python train.py --n_experts=12 --d_shared_expert=0 --normalize_top_k=false --lr_router=0.00357 --norm="rmsnorm" --tie_embeddings=false --beta2=0.95 --seq_len=1024
Below are experts of layer 8 (counted from 0) of a mixture-of-experts language model. Rows are named router (the router's row for the expert), up (a neuron's input weights, with its number) and show model dimensions 48-95. Each number is 128 + 24 x the weight over its row's rms, rounded and kept within 0 to 255.
After each expert's rows: a language model's description of what the expert responds to. This comes from a sample of Wikipedia text that the model never trained on.

# expert 8
router [141 161 110 151 146 118 103 117 139 108 146 133 148 151 121 123  97 133  89 103 141 159 138 119 118 137 134 134 133 131 137 142 142 150 113 122 162 148  69 168 118 165 146 144 115 122 116  94]
up0 [161 158 109  82  87 141 165 122 131 107 128 132 139 111 106 114 108 146  91 154 127 169 124 111 132 158 117 168 162  93 107 155 113 172 137  72 164 147  96 130 148 107 137 139 147 146 166 126]
up1 [120 132  93 119 125 142 124 146 126 133  95 126  86 152 125 156 111 116 175 113 111 122 112 126 163 171 143 118 111 133 131 132 145 162  84 135 133  81 129 121 159 138 107 135 142  97  97  95]
What it handles: Single initial consonants or clusters starting a word (st, d, J, w, pr), e.g. St-r-ong, d-one, m-otor.

# expert 4
router [126 138 130 122 145 140 152 141 121 136  89 137 106 145 135 107 145 173 148 117 133 114  83 119  95 123 137 129 144 135 109 142 155 110 131  81  91 127 100 102 152 103 141 106 141 173 157 109]
up0 [178 125 133 129 145 126 156  97 131 127 138 133  50 146 155 144 159 139 137 149 103 165 136 139 154 136  98 112 118 189 110 110 113 114 128 116 127 102 131 127  76 117 118 125 165 128 154 131]
up1 [148 162 120  92 124 128 136 108 122 149 112 111 128 167 115  93 105 140 136 138 135  97 133 109 113  95 152 145 167 105 110 119 158 114 129 130 113 107 103  85 127  70 110 139 141 121  87 103]
What it handles: Word starts and inner pieces of Latinate words such as part, comp, reg, Ind, and dec/ec/oc in decided, diocese, Politecnico.

# expert 5
router [119 167 116 134 100 115  94 110 114 122 158 146 126  75 145 121  82 145  87 124 146 137 150 139 139 126 145 152 123  93 107 120 145 128 113 126 152 109 176  97  98 138 126 142 139 117 108 160]
up0 [138 170 106 139 135 153 111 131 105 102 143 137 130 112 146  98 113 149 139 122 152 145  73 133 127 175 110  99 133 138 178 101 129 148  96 133 106 116 157 128 157 126 140 132 139 103 131 162]
up1 [135 117 159 147 109 101 117 144 128 119 190 112 130 121 133 145  82 104 121  89 110 125 185 116 162 109 105 132 149 121 142 138 157 107 109 136 152  85 155 103 130 118 162 148 179  79 151 126]
What it handles: Word pieces in infobox fields and measurements, such as kil in kilograms, Number, Coordinates, $, mol, and high, most, second.

# expert 9
router [106 115 113 110 155 106 137 164 136 145 114 125 111 119 133 102 148 154 123 156 129 132 156 126  57 146  74 138 124  98 114 113 148 133 124 120 127  99 175 123 131 122 141 145 141 104 189 133]
up0 [101 107 110 112 129 145 110 111 108  81  96 117 153  96 177 130 106 152 136 107  76 190 129 114 104 119 126 152  95 139 172 133 141 139 143 181 129 119 126 125  97  84 136 127 109 125 130 119]
up1 [136 151 143 101 127 102 117 156 134 137 119 113 156 146 126 156 157 130 110 133 147 120 166  93 116 131 130 144 126 146  95 100 150 171 106 146 132 114 124  97 130 147 160 135 142 165 137 133]
What it handles: Plural -s endings and word-initial prefixes such as ex, sp, re, cont, as in es-p-ionage, owl-s, ex-plaining.

# expert 7
router [152 124 111 129  97 134 100 128 118 148 137 142  94 100 148 166 102  94 156 140 111 106 145 179 143  70 154 138 166 135 109 154 156 153 113 131 126 131 158 151 107 117  84 165 137 124  78  96]
up0 [128 116 142  95 111 118 135 110 119 140 142 125  78 127 121 139 133  86 207 111 144 159 151 134 153 105 149 125 108  78 119 144 122 124 109 106 134 155 137 113 110 137  76  82 131 144 166 108]
up1 [148 130 150 149 161  83 113 141 131 144 143 107 110 118 108 167 117 104 170  78 173 156 130 141 117 120 142 172 122 148 124 162 129 119 146  74 141 131  85 106 160 174 100 120 138 109 130 109]
What it handles: Copula verbs (was, is, became, been), "Born" in infoboxes, closing parentheses, and Latin endings like Insect-a in taxoboxes.

# expert 2
router [138 146 153 163 168 141 130 121 126 131  90 119 133 143 123 133 132 158 182 145 139 162 126 151 101 153 141  79 130 127 196 155 120 126 130  70 120 121 140 135 126 108 110 142 143  95 138 114]
up0 [135 152 129 138  88 137  88 127 133 155  89 134 172 136 134 128 112 121 140  71 124 152 167 166  78 100 134 157 110 110  78 135 148  92 131  60  85 128 140 132 120 111 134 126 155 134 144 140]
up1 [ 92 122 161 133 152 152 113 132 116 129 147 159 139 130 130 120 134 127 128 108 134 114 132 116 119 146  78  97 175 121 104 161 132 111 132 104 106 132 134 117 127 120 100 145 164 137 122 159]
What it handles: Commas and "and" joining list items or clauses, as in "Thailand and Indonesia" and "May 8, 2018", plus capital word starts like Ch, Th.

# expert 10
router [136 183 142  98 151  99 150 142 119 135 161 153 147 177 134 153  99 107 144 170 120 153 149  86  79 113  99 107 147 101 167 118 118 132 119 132 110 144 116 107 127  68 130 108 137 136 146 172]
up48 [ 93 152 135  97 145 110 155  91 140 112 137 167 147 154 120 103 125  98 134 139 118 134 161 109 110 170 108 132 138 123 125 118 135 103 131 161  94 138  88 109 170 124 137  79 102 138 128 107]
up49 [136  97 126 125 126 115 138 147 141 134 118 100 159 163 144 135 103  99 121 144 122 132  95 131 119 131 132  58 154 123 118 104  97 159 141 161 109 168 126 139 177 111 124 116 150 130  85 157]
What it handles: Articles and prepositions (the, in, The, of) plus vowel-initial word starts after them, as in al-leviating, e-arlier, e-ight.

# expert 6
router [146  75 166  83 144 124  72 123 122 130 127 135 102  91 143 122 148 102 153 118 100 136 147 128 153 118 134 120 113 117 182 124 130 132 124 114 150  70 178  90 149 114 117 124 132 155 100 160]
up0 [157 132 118 100 161  90 123 141  59 136 142 116 164 164 150 123 125 102 177 112 113 123 119 152 103 124 133 107 156 143 132 107 140 150 106 136 128 109 121 136 147 128 121 165 140 137 130 154]
up1 [156  94 142 109 146 137  85 126  80 127 113 174 136  96 154 146 130 136 125 111 139 150 139 121 166 119 111  82 115  67 144 128 182 129 147 107 117  70 157 109 115 145 102 116 142 129 128 123]
What it handles: Pieces of personal and place names after capital initials, such as Haz in Hazlewood, John, Mc, New Brunswick, Malik.

# expert 11
router [121 141 111  87 110 141 177 112 128 130 148 146 140 137  73  84 164 110 103 134 123 128  74 130 169  74 142 116 129 123 146 131 137 127 140 151 126 140 112  84 133 163  96 139 129 121 145 140]
up0 [135 181 115  93 140 151 149 108 106  99 167 108 120  85 150  86 142 110 153 115 121 127  90 153 114 113  77 110  67 142 155 110  94 120 153 119 112 110 136  81 151 144 103 144 146 123 137 156]
up1 [ 97  98 135 130  89 178 185 124 110 114 149 136 138 152  88 116 163 136  72 165  99 128 143 111 148 138 159 137 113 170 172 121 146 156 141 105 126 122 130 143 105 148  91 173 128 126 162 117]
What it handles: Middle syllables of longer words such as man in Performance, or in Florida, inn in Cincinnati, plus act, direct, Award.